Experts of a small language model: 256 experts in each of 11 layers.
Below are experts of layer 10 (counted from 0) of a mixture-of-experts language model. Rows are named router (the router's row for the expert), up (a neuron's input weights, with its number), down (a neuron's output weights, with its number) and show model dimensions 0-63. Each number is 200 + 30 x the weight over its row's rms, rounded and kept within 0 to 999.
After each expert's rows: a language model's description of what the expert responds to; "comes before" lists some tokens at least twice as common just after its tokens as in all text. This comes from a sample of Wikipedia text that the model never trained on. Tokens count by the router's weight.

# expert 58
router,194,182,188,150,168,200,244,216,198,166,200,177,216,198,188,196,191,194,183,189,165,181,153,219,189,212,251,216,194,231,178,193,179,181,186,175,155,204,171,233,177,137,221,180,198,208,177,205,137,200,190,209,218,218,234,196,197,180,262,210,227,167,148,248
up0,163,238,192,169,240,166,237,192,199,165,175,233,190,240,140,195,210,232,188,218,169,246,169,228,178,246,244,262,224,188,155,171,169,180,227,184,162,199,168,239,147,197,127,211,225,165,189,189,168,217,198,226,203,207,202,178,194,214,211,234,195,150,242,172
down0,235,185,198,219,212,266,198,218,164,103,158,126,220,165,221,193,203,199,184,224,215,187,222,141,231,215,209,199,182,152,192,222,227,218,145,217,186,208,179,182,262,181,230,237,230,253,194,209,184,199,178,226,218,197,212,183,174,232,173,180,183,138,174,198
What it handles: In/con and score dashes. The word in (including inch units), con- prefixes, and dash-number score pieces like –0, –1 in sports tables.
comes before: "d", ")", " |", " (", "st", ";"

# expert 33
router,198,166,196,201,185,140,176,201,186,223,209,185,230,199,192,118,175,189,205,191,192,172,172,249,229,177,210,236,200,215,159,211,214,195,161,168,223,225,226,212,223,209,270,156,174,178,147,193,172,203,175,194,173,188,196,230,223,211,225,181,187,192,182,241
up0,264,208,178,237,206,192,133,250,190,239,251,201,236,218,214,218,224,180,160,165,221,183,221,242,180,193,167,221,202,211,202,197,194,163,168,211,193,158,217,182,210,185,169,255,223,204,249,176,209,195,163,161,157,153,203,232,230,119,221,200,188,247,174,193
down0,248,205,213,174,171,201,195,165,189,165,136,221,165,198,202,174,189,229,159,221,195,187,200,155,217,189,185,175,201,152,211,223,195,146,231,200,200,249,160,225,176,170,130,256,140,216,189,197,212,246,217,228,240,225,233,216,197,238,214,154,190,252,173,241
What it handles: Word-internal consonant pieces. Word-internal fragments, mostly s and l after syllables like po, lo, re, as in possible, positive, loss, relationship, disqualification.
comes before: "s", "ion", "or", "ive", "ible", "p"

# expert 41
router,200,183,211,183,203,199,138,191,241,190,210,180,236,201,157,207,153,165,191,213,167,243,192,239,256,206,224,212,159,189,202,269,201,196,242,193,179,217,164,216,222,192,213,151,267,212,188,195,194,210,176,218,211,254,219,204,178,170,174,184,219,139,147,214
up0,174,182,213,189,282,157,203,191,212,219,207,158,256,182,219,212,207,173,166,211,166,185,208,177,265,238,216,177,168,181,214,236,183,256,188,249,221,194,207,226,205,231,215,212,193,202,210,247,161,178,193,175,212,178,189,157,243,222,209,197,137,163,207,232
down0,247,188,185,207,161,197,215,180,215,205,207,239,193,280,190,234,192,207,230,199,193,217,202,221,188,241,176,161,204,185,243,166,293,214,189,234,205,202,172,220,192,196,206,168,217,190,224,142,200,203,209,201,167,184,272,180,159,220,212,181,218,218,196,186
What it handles: Office and role nouns. Nouns for positions, agents and institutions, often before of, such as president, Minister, District, member, writer, player.
comes before: " of", "s", ",", " and", " in", "."

# expert 24
router,146,167,216,192,194,205,166,246,199,163,221,182,219,221,178,176,140,193,176,229,170,216,173,235,196,246,203,178,208,237,159,249,170,218,147,197,212,210,184,159,243,178,255,179,195,251,197,182,166,189,192,232,220,271,200,236,127,171,237,176,208,219,190,222
up0,184,210,166,200,201,235,184,209,193,141,229,184,205,187,168,184,194,205,158,145,199,225,183,173,246,213,178,213,227,206,219,235,178,245,209,169,271,193,190,182,242,216,215,196,186,248,213,197,198,240,204,258,238,203,220,213,140,229,210,194,182,218,197,211
down0,180,189,214,246,176,223,172,195,221,134,229,218,220,193,154,218,197,219,157,196,198,202,208,241,205,203,175,225,203,150,147,177,224,234,127,207,215,236,208,159,228,187,152,215,175,184,235,176,176,231,218,209,199,170,191,182,176,197,170,169,178,185,223,219
What it handles: Geography and population terms. Po- starting Postcode/Postal in place infoboxes, plus words like population, area, country, city, village, water in place descriptions.
comes before: "s", " of", ".", "li", ",", " in"

# expert 55
router,195,184,193,190,193,176,167,242,210,147,243,183,205,248,221,184,213,228,143,219,219,235,181,213,182,252,217,194,147,183,151,186,219,187,160,171,166,205,161,185,251,141,212,215,222,247,166,217,197,179,172,199,208,241,231,187,185,181,247,196,210,150,196,260
up0,231,191,159,224,188,172,183,252,229,239,217,196,242,215,201,176,231,169,182,243,243,223,211,131,290,238,214,171,218,205,168,222,168,175,190,231,140,206,184,213,174,225,250,205,171,218,228,197,171,192,217,167,228,170,218,192,194,235,203,213,231,165,145,189
down0,206,184,250,181,171,228,224,246,213,206,219,162,218,182,137,189,218,227,201,146,191,242,162,209,157,185,151,171,215,173,209,205,215,187,198,138,216,181,243,183,223,134,204,222,196,213,199,189,207,170,207,228,230,164,195,209,203,211,260,189,206,206,267,171
What it handles: U-vowel syllables. Syllables with u or umlauted vowels, mainly ru, Lu, Hu, Su, ü, ö, as in B-ru-ce, T-ru-st, U-ru-guayan.
comes before: "n", "th", "ck", "st", "d", "|"

# expert 12
router,229,164,243,170,189,165,222,226,224,209,205,143,254,201,171,192,203,247,154,168,121,157,163,240,209,269,200,226,204,222,138,247,208,166,143,210,174,193,167,199,237,199,206,199,191,204,173,207,158,207,183,176,194,233,272,174,202,187,223,163,229,156,193,201
up0,215,224,191,229,197,215,174,257,193,242,239,223,247,209,179,186,187,212,222,170,164,191,150,167,229,171,189,182,237,222,187,199,192,209,184,210,119,222,184,195,242,201,216,273,191,193,196,216,174,168,145,156,188,257,187,184,182,214,222,226,143,194,178,282
down0,170,160,202,210,217,185,210,148,230,208,223,193,164,215,238,245,204,161,165,224,190,165,195,191,225,216,237,154,174,185,185,188,199,185,213,212,223,165,197,184,241,209,172,236,274,159,208,174,234,179,234,214,155,175,231,165,225,202,213,175,235,173,182,165
What it handles: Table cell pipes. Space-preceded pipe separators between numeric cells in sports standings and data tables, e.g. 26 | 18, Baylor | 8-8.
comes before: " ", "\n", " 1", " 2", " 0", " 3"

# expert 28
router,215,166,190,146,161,193,187,208,201,164,223,198,202,232,123,189,188,217,137,214,185,215,166,243,181,208,198,227,198,262,210,213,218,140,173,195,213,267,169,177,233,153,180,178,192,214,174,229,214,274,202,210,180,218,205,208,204,158,211,159,236,169,176,185
up0,193,204,198,165,231,243,108,232,227,231,246,179,192,182,165,193,242,260,153,130,149,191,200,219,200,201,242,239,177,215,160,207,173,223,175,191,214,201,157,207,214,165,212,153,225,241,191,224,217,175,209,195,189,207,230,213,214,116,194,218,198,230,174,161
down0,195,170,153,181,213,203,172,189,219,151,176,219,220,217,209,209,182,196,217,193,197,237,194,172,140,202,158,246,216,180,171,182,171,200,250,187,208,278,176,277,231,212,238,220,137,214,223,254,172,138,215,159,165,171,230,138,195,191,184,201,168,219,243,206
What it handles: Short mid-word syllables. Second-piece syllables after a capital or first letter, such as W|hi|te, W|hi|g, T|ri|es, f|ri|endship.
comes before: "t", "end", "te", "m", "d", "tten"

# expert 47
router,189,118,222,165,163,190,182,254,205,167,242,218,208,280,199,174,178,213,148,229,185,254,171,192,190,250,217,231,176,234,123,207,188,150,216,207,203,211,175,226,226,183,213,190,218,203,148,209,165,232,183,162,213,241,223,193,163,172,190,173,192,164,166,217
up0,222,190,171,238,146,199,217,223,217,166,204,142,219,207,193,178,207,210,246,244,270,207,163,212,206,222,207,249,170,183,201,180,229,201,210,163,161,167,152,211,231,216,215,210,223,196,195,185,235,205,155,169,203,232,209,190,192,222,203,262,213,222,227,188
down0,264,234,234,233,232,197,164,167,170,137,184,187,203,173,237,203,195,207,197,185,192,200,241,217,165,200,184,205,251,207,238,189,182,184,220,241,179,304,214,218,125,158,144,198,187,187,115,230,185,199,239,211,235,238,217,229,192,193,185,168,206,214,186,194
What it handles: Verb-stem pieces after prefixes. Stem pieces starting verbs and words, often after re-, con-, de-, such as keep, kept, linked, reminded, Lo.
comes before: "st", "ve", "d", "y", "ved", "ite"

# expert 16
router,205,182,234,134,185,185,223,219,195,203,202,124,243,210,169,165,186,191,195,224,140,203,181,258,186,245,203,215,156,184,182,261,239,204,162,200,188,181,162,199,244,199,238,179,205,203,159,225,120,201,173,185,214,229,232,196,171,203,242,168,203,124,179,212
up0,173,200,183,163,234,200,211,194,248,188,167,173,193,155,187,198,210,228,241,275,263,208,201,202,238,197,218,189,180,219,191,231,164,203,202,234,226,213,252,224,152,199,126,165,226,164,199,163,191,206,238,201,267,164,198,192,243,217,190,236,180,196,153,195
down0,215,276,254,229,212,171,172,219,189,203,216,178,207,203,201,196,182,155,166,229,169,183,204,196,222,232,200,208,181,217,192,158,240,199,197,190,252,182,202,173,187,165,221,230,214,210,195,224,205,137,186,189,153,200,238,238,215,163,213,181,220,196,237,177
What it handles: Table cell separators. Pipe characters separating cells in wiki tables, especially row-ending pipes after numbers or names; also semicolons in numeric lists.
comes before: "\n", " ", " 1", " 0", " 2", " 3"

# expert 51
router,148,162,221,182,180,214,177,203,215,151,171,201,225,204,195,221,177,192,227,221,184,204,125,251,193,223,211,212,254,217,187,207,236,228,183,208,206,180,213,232,223,200,218,167,234,234,147,209,179,196,181,149,203,273,201,216,185,155,166,174,217,141,187,238
up0,133,190,238,138,201,239,146,209,242,194,189,205,126,197,186,223,185,179,198,196,219,174,203,262,164,198,180,204,227,199,194,180,246,197,148,149,189,185,256,230,184,186,212,176,281,241,257,172,185,215,199,202,192,272,221,217,225,194,225,191,230,218,197,175
down0,192,217,222,234,213,136,180,200,220,191,170,153,224,236,207,213,246,167,198,203,203,208,148,241,205,186,249,203,199,155,166,161,256,229,223,179,213,172,226,158,232,215,188,253,168,199,220,220,189,213,213,254,160,248,177,220,200,232,185,212,230,183,182,161
What it handles: Place and institution nouns. Nouns like city, village, school, church, University, plus the word piece ve/ver inside words such as Cleveland, velvet, Marvell, every.
comes before: "s", "y", "st", " of", "al", " medal"

# expert 6
router,185,150,187,131,179,224,150,190,265,169,254,170,204,202,204,192,204,221,169,201,191,241,205,237,191,222,226,216,197,207,195,296,219,196,167,204,201,194,159,171,200,182,173,208,258,204,188,184,188,232,182,202,135,276,214,178,194,131,207,164,266,201,155,215
up0,198,202,225,188,184,257,212,215,206,200,198,177,251,183,219,237,176,218,225,191,239,219,157,208,206,194,197,217,204,204,232,244,241,233,196,210,180,217,186,144,175,231,200,225,194,235,205,178,178,244,149,198,195,220,186,200,158,191,210,179,227,245,163,206
down0,219,289,165,171,181,155,216,213,265,209,213,214,192,182,157,196,190,203,201,209,176,194,170,178,207,251,193,177,216,140,205,185,149,191,233,234,182,130,129,240,236,218,191,204,167,209,185,228,169,213,188,197,228,204,185,201,179,210,222,191,173,193,246,225
What it handles: Mid-word noun endings. Word-final pieces of common nouns after a short first piece, like p-age-ant, ch-ance-l, mount-ain, Paylo-ad; also whole nouns plan, war, city.
comes before: "s", " of", "t", "ting", "ter", "en"

# expert 56
router,191,128,190,183,223,201,176,228,203,194,279,218,261,259,203,174,204,216,158,216,196,199,224,236,226,240,160,228,176,216,171,243,250,146,219,162,176,231,117,202,194,169,258,160,186,226,192,214,146,200,197,171,204,202,214,231,200,203,164,160,199,194,219,217
up0,279,174,211,260,182,200,198,214,237,192,197,240,210,212,177,177,197,179,156,262,189,209,181,225,233,213,190,168,270,216,201,172,237,179,212,217,168,187,190,163,257,237,265,213,240,235,161,180,180,209,217,181,215,219,214,147,203,244,195,163,229,218,194,201
down0,114,194,207,126,207,190,167,212,166,208,235,220,190,146,206,204,195,206,233,185,235,204,190,269,189,200,204,224,142,192,207,157,239,228,197,218,214,181,182,233,181,205,207,194,181,207,214,208,165,214,182,169,186,167,181,215,185,167,212,236,216,206,261,187
What it handles: Name-initial Mo, Har, Col. Word-initial syllables like Mo, mo, Har, Bro, Col, Char, especially in names, e.g. Motorsports, Mobile, Colombia, movements.
comes before: "ve", "d", "der", "t", "tor", "\n"

# expert 49
router,160,173,224,214,155,156,152,223,257,157,214,158,227,254,161,215,200,219,207,198,161,178,119,198,214,246,239,251,160,183,123,232,229,204,151,254,166,206,151,220,206,180,237,172,254,230,192,174,168,206,189,176,204,231,206,238,215,189,240,212,210,211,198,217
up0,164,176,258,241,129,224,185,178,193,159,211,203,195,193,178,192,203,182,210,192,199,238,208,170,211,221,163,215,208,227,178,173,157,168,186,229,224,178,201,204,200,197,203,244,187,214,204,200,144,250,209,156,217,186,225,188,232,211,195,215,197,209,183,190
down0,209,208,277,189,227,266,153,209,200,220,212,147,181,217,173,174,137,237,200,208,184,193,174,168,212,191,255,196,154,197,211,219,209,227,214,184,221,213,157,191,189,173,233,219,153,250,220,218,193,184,211,265,190,204,213,174,201,186,204,246,237,209,221,156
What it handles: Adjectives and adjective endings. Adjectives after articles such as new, large, former, local, and adjective suffixes like exclus-ive, nationw-ide, lyr-ical.
comes before: "ly", " ", " re", " f", " con", " st"

# expert 42
router,170,185,225,180,166,176,260,190,185,198,202,169,228,235,150,184,186,164,226,181,182,189,193,231,225,218,194,184,205,218,163,234,246,203,164,188,216,259,235,195,258,158,233,146,180,171,187,209,150,200,169,203,149,192,248,207,170,198,250,195,229,191,138,220
up0,194,164,222,243,189,115,218,219,187,242,237,186,235,226,250,235,140,242,235,177,192,262,193,199,154,200,186,203,224,210,231,212,190,214,210,211,168,203,213,204,185,183,244,183,273,166,208,234,189,183,244,165,203,228,224,244,168,213,210,210,261,214,192,197
down0,233,192,197,233,182,210,179,211,264,231,183,227,167,243,199,142,183,160,224,145,199,235,213,186,131,235,165,176,191,228,192,219,198,169,150,187,201,216,208,199,231,222,144,205,162,186,147,270,216,224,178,237,211,189,169,150,248,180,203,181,187,157,128,200
What it handles: Heading-initial S and breaks. Line breaks and first letters of section headings or infobox labels, e.g. Significant date, Signature, Structure, plus s/f inside de-f-ensive, De-s-igning.
comes before: "o", "==", "-", "ign", "emb", "==="